Below are experts of layer 6 (counted from 0) of a mixture-of-experts language model. Rows are named up (a neuron's input weights, with its number) and show model dimensions 0-255. Each number is 128 + 24 x the weight over its row's rms, rounded and kept within 0 to 255. Numbers have three digits each.
Before each expert's rows: "comes after" lists some tokens at least twice as common just before its tokens as in all text. This comes from a sample of Wikipedia text that the model never trained on. Tokens count by the router's weight.

# expert 5
comes after: "1", ", ", "2", " in ", " (", "–"
up1:141143136111095127120125128142126127122115103114134111069142122171100108138112155126116153146127114163076147134118102120140162155118169131131141146110072133112156165134114118092150152130139114117157123126108137128148115148135095106107148096172134114134166083141107169103100129139081107123133116143107154108133096112162127149120138119116109081125131101151100142116141134161123129114136125136132146108107110104179149119073135130136136126154110103088165076139132139148123109113144137040125126135117095111142138123116087153116130150143101140111181115154145113164122123115130161125078132103142091147141137161115119068108129113143117139138123128148106115139118163147087140116163173095154157154130145118173186100123107217152138156122111102141117095103150172128113100150087111
up2:147119106106134130160162104089115150102125134117120113145136142140130171162091119100162108151112136140093173099130116155138142124110061177148171087118157117099127114144155151146098151152122107115133114072133151134142109103125086123159112109091124119132126121124168135119127116130140085132153171150112113131107101159146141080134133154113140137098115169157123131120135178115105137098126115134134079119139159106102153126135108126153126126143118153132068105124074145154159172137125193131043147122159144104128139119169147127170115098173148097136094135174113142129113160103104115140158129128119106150119123117119135097098135143120140137156144145128121132107127111138128142137121116110108108105112137147183144161080110120126097138078159100087137103137120148134154153084089126

# expert 23
comes after: "\n", "6", "3", "1", "0", "4"
up1:155154087122155117153143134151141122146112131125147116127104168090132137134164181134137114142102100099089149109118144115154078112148109123124100103186105128134133165103094131127106118122120095196087078151090144127108102099141130126147164133152094127127127124132114111120110094130142097150147137148147157141149141114146112123098139087142101103165115148113120166113108091130122095138054159121127132091146164157148130102133141144125147114138144114132177126098142138128126164117110155142107150119188104124147158109113170122098172125148123129174107185130121123121157126131089116133132078158109140132096160100112131135136138077170138147125137107128110171141130144153124163115100143135079123171107148137118101123154115138110079168154135188126104118126086113154119125107116121
up2:089143146109116075160126168116133124145125161187105126106131140142188145104126109133140098078088107143130099095130151106120114124148130137180109107111106134116151166171158154124126152120140127138116121112139134147107116172142160167138111109133169149099135171093107101114137083071139144099157108133130155066119094162119154122140125127099140162119104124122131131138115157160104135152139145120122138112126106110107120148145163122165117113122175157128181121123128125158137143167079106099192115097148118104124152160103135120142112109193123076133165126100122148116119129165134147108129082124165130148082124136080146136081138128111125101125118143125113133125103117115147122147097182124143098132100156119123096116141118164141117157080167114121129139116125136100116122120161149

# expert 3
comes after: "0", "| ", "3", "1", "\n", "2"
up0:120103160162107158119120150104112115121089137121152144122125106145157138096130141116115162133126149142118149148159136155122128162135095151108110122130110171139168125143130176117091158164140124121117134087100133116134108108161115143120145153110122131103145143112137140136149089115156142122136168111152095095149136125129091081111156092125146080069131084098120070164080112083135127113108105117122123117130098154139100084113137104096122130129139127113172112114155163133133104162096178137088157207165115141134124107149152108115123149131121143118090098093167127141106144136132148127126130149132129081131132144096114162138134082193137121107119131132139085123094117153135137131083120118158099124150157161155106168083089097129083122114134155150125131110155135139118135152084166
up1:141125112117158156132106137111088125120178146139110129103125122141140125140126129139125106129180094140086125110112140149127142112135117162156172148160093108124098132102077106109101121123132145126054065144127119190110149129148114132183165094134113154155127151105113134146187122167122092164129131107139114168118109120124114086158130155151140172076095154140123159107118117122106153109132158113148169124118144118108138115090123146161087122150100081176118163147131130159167154128122112097153135074153134161127126131137110154140127135138143154111109144134096097145103156107148113132159093081128099111160118111129157145124103100115154115098130140145114141069133133117153100113117119175133129130106133124139099130141110128125114114126098069176124089161146139151156116126120156

# expert 62
comes after: "\n", "\n\n", " MP", " | N", " | P", " (J"
up1:114136152110111077136121109170169148116173113151135143136108129140129134130120077099108104147113107131065141175132161130142115125131157138140123157155133129150067147133131098196101162145129145099138121140106134133136102125130101094155106115135123134079174090138085109133135133127094115107128117116130155121148105143093137163124140104129151106104113141147172106130154170145128129139124127078118130102096112086100124136086137139124095124129113129115122128123154135145137104140111136101080098149130157123137132134132131102116151157090130133131109106184112127140151140146167112128135138078173091179153101080138120083108104094076098147142129176133142115136148126115135103129123152157119123156114110136114133153110176127127143110126172109193115095088126116137123141148163199
up2:163142122151129113133186120164144133087170133143129132184120097098123106139088129104119098130089130093166138160113163122141134139099151137116122169114141083081111149106123138129132149137116117095120113091125104103082131149090133153157104134149095128146127136119116151154127124121135173142184123104127081136161121069165123108110167102151088123119135148096169169120121106116139135103141132131167166113180133147125115130127116114118118111111119135137153143122170125110112107137124124103107112075123133133120143065164120149142154129103133106106157125105125118060118098164157136109173083102146078153178151147122122100108118131149148139145114096099116119138087132157127136145119132141125133181119119101127153144173126113143203124132104111121124159135137133129161101109118138

# expert 35
comes after: " | ", "–", "| ", ") | ", ":", "; "
up1:121141141097130127114134129128105117144088158144182133147106090130148123171126122086138150144107155128079131110130127138152157135141162081129133118145106134201106156100136141126134103124106106119098095155154124112156103104140136155109140129124099132117160068115139076080092135139149119113134140113121180146101131160114119161142115128126121152122107067136084112137092072110137141144106121144129098091133148136151099086144136146133173144162137117117128135131096130100110151116151103129149155118110122129143105132117140152125120117134113157139074125115118154110088132167172090121094100126123129156106141171112134124161141075154137175124093184125141093147139156130101147107136144132149108132149132182112155180123115120089128140083172136120152100114139190130122130123149161
up2:120101124132164136141146147089073094158141117100142112143121154112126181139097094119100131164127146110159160160163141108151125151095149136142111090145145117163162109137139180105190161168123148144177144115117141085148123119144145145112146172104144121143115111138106085108110142137146145130143105117144156114114106127122142141162105147098124131195108151153095155076137126086142122100073121165124135111091101127128146117112101146149145109117154105151121108113149109128110138096126157136097165092113082113106120114140131087149088109147111160138127121127139119110107127118132148098090117128127113123064148103177110145140148088162148141122121141133097132170150139119103112151128128145173167148126170115144173125101127110137179114104145107148109123138130136097103158109080139

# expert 7
comes after: " |", "\n", ")", " |  |", "| ", " |  |  |"
up1:076097156124112106128146145107137143131151135129165185076157116122152124128106127126118168114151094100108099140116158103159134149098097118144155149103136107110105151132178181142140141102123090087091138165141071129142140069135154143148111136151090131140123149105124125155144092105135156110142105116082087122102110080133128156136131124148136091126080086113110137148122150129171117082100141117156151111100107100132155113120123129183144146137182127143092115121111102127140120105119113102127158141111127106116133152136154127134156159091088075157136137160120118124089120125124149159109130108109114081127108152132135123134156156135112126128163096095088135165163108121138127118118121112152123160122155103156150116109140094145184141126123122130132166132166138078158153168143155
up2:128121091113100128102143106091120162149149131112156111140116126138133132130115070146178126120136120129110169135115081161115102125101134148178144088146111156133098139104176151162168126103118121122137155129131095119088153116163150102163132090129116122150164095114096099107103106145118133119165106125110110113111076116174146127167138131179130141102159135083115128097118152076125108062150130107171138129094163129146143137097096130131143140117150132157121175122144174129114143126096105145107129131145144136068139116072100120122151140076129100125111150115116073097139169118125088164125138115110116128101120087122125123136161110138127155129126118161142171129137137119159121087121117137168167146150141086130106125114141096102095138151146137151152113125080126118144119147096147

# expert 44
comes after: "\n", " |", "\n\n", " |  |", "| Party", "Scientific classification"
up1:090107138149111160142146152091124144121120087146120188140101162110132135166107160131119134122101120095111128153099150147105130103119142098143109159123102125129153130090124119184159180136127104118119132121125121164143130119148112062124115129171185115119122134156153114100167137096121111110083140147132141117095101136108121145165135102123135115120134158110136115107114129133149113141135143108135114107110152125166159136136107150165104092149140121151164162135162155104132071121130083146124137168194155109115090112107102132114101134138086086109103147168153166118175101145137159149126165157145138134161106109140141149067138160127140162113136157142137118164100134135135121133134113115100144151120110136156124142095072129140084113138121069133118092150079096172140128128116129
up2:131160147122167129133162112132159131101129158155151140089088119110151136189094111133131111112127128162135126130157129145150127184141090135138132105130099162147113110107121136056094104091150111146131128109127106144091080124160137155085128111124153138166107111114144144137142124120104126166176120120120131114095134107071102110163098144137154131170088088142176092124107140113155163113163136153124125167123141112128101104129132153153134122114127113089133137176144146151174080109181133121141099147156119156124161107115119139127115132115106156133121125133139127128142174150168110124129122124144128178104124121211142141110103157139104184122148099134106139131108124105106162128094122129129167116147134092152137125097152138135091157128096148156142115108171128098122101117090099

# expert 51
comes after: " | ", ".", ",", ") | ", "°", "; "
up1:124161130113108115107166124121114167120131135147137094106115156112160154103168188172134096120099133113170097086071139137138132115106117120118106126156086147118141096104155153160133138117127119164110081154162126116146122149115101161132119171108116178117138101130150126122073127146131120074153128131095117084100110171133127102140140124141157139109182072128172141153121114125121073153120127115106160093108183098141163130119116116164123112153147114102113076144121118142135159141100105100098107111169148098139133138143105139139142149149170123111111159121128147161165119121122127126143153156125145130124142120149143111090104118118146116129095082172113120153148147075127125089166080142134126130140116117143101093100104085183097113114117138102132142141138129149117136127117151
up2:132134121123125116153135158118120172105084178134105153130134132107137072108123151149096144172114087130099123135097104184097130084139099116204131135110143101104127130132169139144116166177115135099148132127144131134125143139138134119105086147131102130160092108123085097155113109079113095106097129130132140148109138136113155130146170131141177150129155107129122095163093120123150165134133163160153155139123127125151108109120116109156103122154114134103145127128153133148168120135125065065107127138146119095098142118164137135120152119156107166181138108136113168122135143131083143116103137116149145169121122165145159124175138124109120145123115101123120057136135120133109144103126150133109123131121129141066133117151148128148138096111166162121100120080138081135138128071137110

# expert 52
comes after: " (", "1", "2", "–", "(", " / ("
up1:207172133109173107125132139100080133156097089136094149120135151180131084148103127133145103130140087151143156146157179099111101149110127125163096137162120137103107103111161149188143132127130132095127135094183097115131141144122125119121134129157140122118136142166163096157131143140122156127121139131132125150133129126103129169130133145121107132125140106107131101149115118121148112155100119162128157124114109100121110130168128148113116097121132198149157114141145125102134135157095114138108136148095116149102177134120115114109146119090118137164106146141135170124135127181134119132141124097183166113135099127154151159145098109119063102156098055149105165125105089103134117108170134151153170137149140111155062160119122095117142132111114125133114116135127106124125130093154103
up2:096135121140162143131111152130096120154128151128106140120085126094140120137153099152094127122156085130121154136094120076138121164087150069129185098127119102120150119113156183078103127147135109123139138100163086155114093141077182123134179137108110115091114126093168164138136167140117115116108133108135141114112155125130197140149148151143123154139113115096123147142127147156149156150109104140102148095155098139157132151103150124163109104148133129157105160180135157142109081091089106117116139098126118136109132129126128084167118093165115149149131149104141136151162126127124114125172130087122127145092135087168127151145108153137082170125138093118145134108155140105086122126150111144105161156139152171144153119137117113127166120124132119146115143157135087105121097128112107

# expert 28
comes after: "\n\n", ")", "2", " |", ";", " chart"
up1:095114121134119148157174086089129103119120159139096130120103152113093101138131119107131136121119117134102125107164081126161122132116164104139132150159115128167106153194119110158142091116125131139148123113086090121163117116098176169134143124097131129127117096147157131123110092106114123154128100147142154168150122107094131121137089098127168154111090130135129131129132125102083134153145134136144103154173186133126091110117148120155125146153145145113094140120097112111138128108131165138182083133136150159139123120115132129088120108153089118113098137152157124090131136115159080121160093168172127126120152163134141063147121122137097169126155123090152121164162104137108150125135169131126149120105151119150104091097112160115123069130096103154086162143123099119080163121136132
up2:151155091126154108147135101094132141104125122132120121162101119158141119156128100127155111131169139128105190120134111126105145141160118143097136121078137135168121117132082108126142131132127113166112202116181128118122133089113082149116146189122134094143163151122083146115127131154109134090102121154136144090107138109157110143158120128089133138177087088143065130121162103118141138108125131143144113143135118111139163137129116157177139118128109108121106126153135147142144162096113091132086084093166094114117103086161129132107143136160106139144148118105154095145103111106139112115136124140145135111115117136133107134119156137131148081123153126121159109175112116065100142149133097153109135136183131143139133121122166159093110132130175183094101143153127150099089147150156156

# expert 29
comes after: "0", "3", "1", "4", "6", "2"
up0:123154161092078171125110169153128140119135123140112126081116107119073118108154178091111138073102128097127091161127139131119098149135163110138111118122115130143142111124087143161124127125142073127137127085150099128116173115116109160111147114128133186101129155121109136145115130119127138171147142130136172088137139097125109088116119164127118126130140155111148096113103128125107104107121114131093129145145137156110109106131136144115125168108072170152130144131181108110124104106169143096122087096159126133104175122110143135106120151090136112146127095153158108108130102138087160158106120102117105112133117133124133071137087116112156078177138126148109140121120134166124133115124120141164195150130096125188122117120149127118124166121114145161080084123076138122145127123156156
up1:172105126109124144137150119084145165149125149123127122146095136094095144109167130115133119126137127150089155118146132117092129124129107140111146161092123165161150110163113120140109085133104129082101123129132113123141137110125152159162137135100105108154142134143103154157147146129102109118103173147130162123108133141098122155121093136160108184139124128108115122131102068138108124165158126115133135131124138131157133147088135113127107153134123132129147134158144193124154168131164102071139132135121099101141116104099093148221143099136111140125075141123094084154122140120143145137136085116114138132080132136138153160154079122164119096137099130122146056088132107147111146150106114160129113128168136141113081106100124106115184066140136120134130185110134131125137132097120130

# expert 18
comes after: "\n", "\n\n", "\"", ") |", " by", "i"
up1:165154159117108105157113133136084118173119128129140122123117070138102136108141104100110141127120141150109121093087120144134140119100088113144142163146117112123137131113152114109129160164069134153155134155154134073144166092135176099128130136119099144150122132129069133162137107116126095081118136092099082123119162096117150124141125135131189095131122099137138137098113110192125157127109129161111161140131114096122145142118116142093131133110124142153150080178093108132149154133103110129100113092096157132130149133076143103147113108184119104178149119126145135073128141147122103115105092152100130136130122150141120124130066114132156125123121139111102091145133197156123117151134136121164111122104112153132180117154149114142147128096166111133095103150116114091151141106154112
up2:132123102143138191130129129145121072170118123129133109091151153137155118073115134117124121163143104120102118065129094126116117128097131106127095122145127112138113142122110110103157146107131142159123096120129152141123146134117097093133169164127120110128074130137153107141125124132081130135168166123111145104122133120103120103099065073132114137116164122128148125114151137136170157149129166125130097117126154093184141102119131110178091154088109172135121084150136169128099132158118157122138112167104121112143089057147100116120104121140144092118155165146102132144145123152143105148107116109111157152142131148127142127128099160132156140158128149106146147119128154110128107132154119068159115081113151151076114089134184161090120109139122102095156122117139147116093113145154106

# expert 6
comes after: ".", " =", "==", "===", "0", " =="
up1:117151163146168102139128111117173076177133108155141081122142104129130128096161106153106176149125077075152137123063151141113112131158144132135124125145123136099147060122124107128130098126131121118103121173133125115106122125126172126094119111098142169116100098114131149188121101142092137138140122146176145131072144093123137110121125157109166151145090126142083107147145123121123121119113112121108138137129142165145099165143156132090132128117114105145126188121125148121112155114128206143111122088118136127123115125152083114152104121126138158155144161139071113119105103104107164110119128114108113127105108170132133144105153163153138099110101115107121134126144133087122171094133103114128118102155174142067096135146106107113113142109147092130126132117125123134102166160107121
up2:156141163098132118153143142053128156114109138177158124143095155106126121141107119095147144133104130137117126117147188154164114148116081144144121160104141155113163108057137115104144147088106131128115129122131123095138098139105146177139114125165122109116131124182152144095105118141132094127139143174164127136080145117166089110171126097131121136130150138099136147111112143161101142133141140097129111111154078147153145122083091080153137149126081087155150138090107105124131137152143162100091080086113097154127132134125123119166128107126165158145126110124120135137122149124127165138160162105105102148109101147122136164124113135108146144092122085110120119120132152130139146124163087128122128119114084089125198104089136162124103126112122139113127150149129141087118114119133167

# expert 58
comes after: ".", " ", " | ", " of ", ": ", " and "
up1:105108120104142132154192136126123101114108119162129141149112109123096098097119087123143147134126104115184146103153159152152112128170168126177095154182151095153071153138119092154123145151137147126134078126131142128127107110092152149139177130131159158096159101130113102101098175095115112141133122169118130113162170150149149117109211097102130137161126121117108098116144105143129146148125126131134116079128109130078129117120112152106125138109109131120119123138143149115140161103136146156068157118144089144124113112097163137124090174107103111117148115128151131124140140097168142141132136093120131148092065127098144098151129115142124143145171085150137118130147132142133140090142112119083151154134128144141132120099107120118141167138127134116074119138071131133114081119143117
up2:135142144112116142094145139100134111173170131148172103127092129121109109143103158099142195154199143183100111156118114116128127088136153141110178138096146168136087125136109106120127096147105150127125139130127162147088104123127133070096107156135154143074104110102114145093130105155112111134191137146146095115129135149089143101124117137127151140108145140131165111159131120099124127101114125133115105174128114154142114121170135113117111125169154138085111110083114118167114136136146129118182133129111159101135119153108164146118149147059113130160102102110121137154121107120117117101110122139155146118100089145124131134069148135113114106151161123133154100169091139156118133144123127119133094096100151111091159121162152155137121151109159160105162174135112124105108139151142109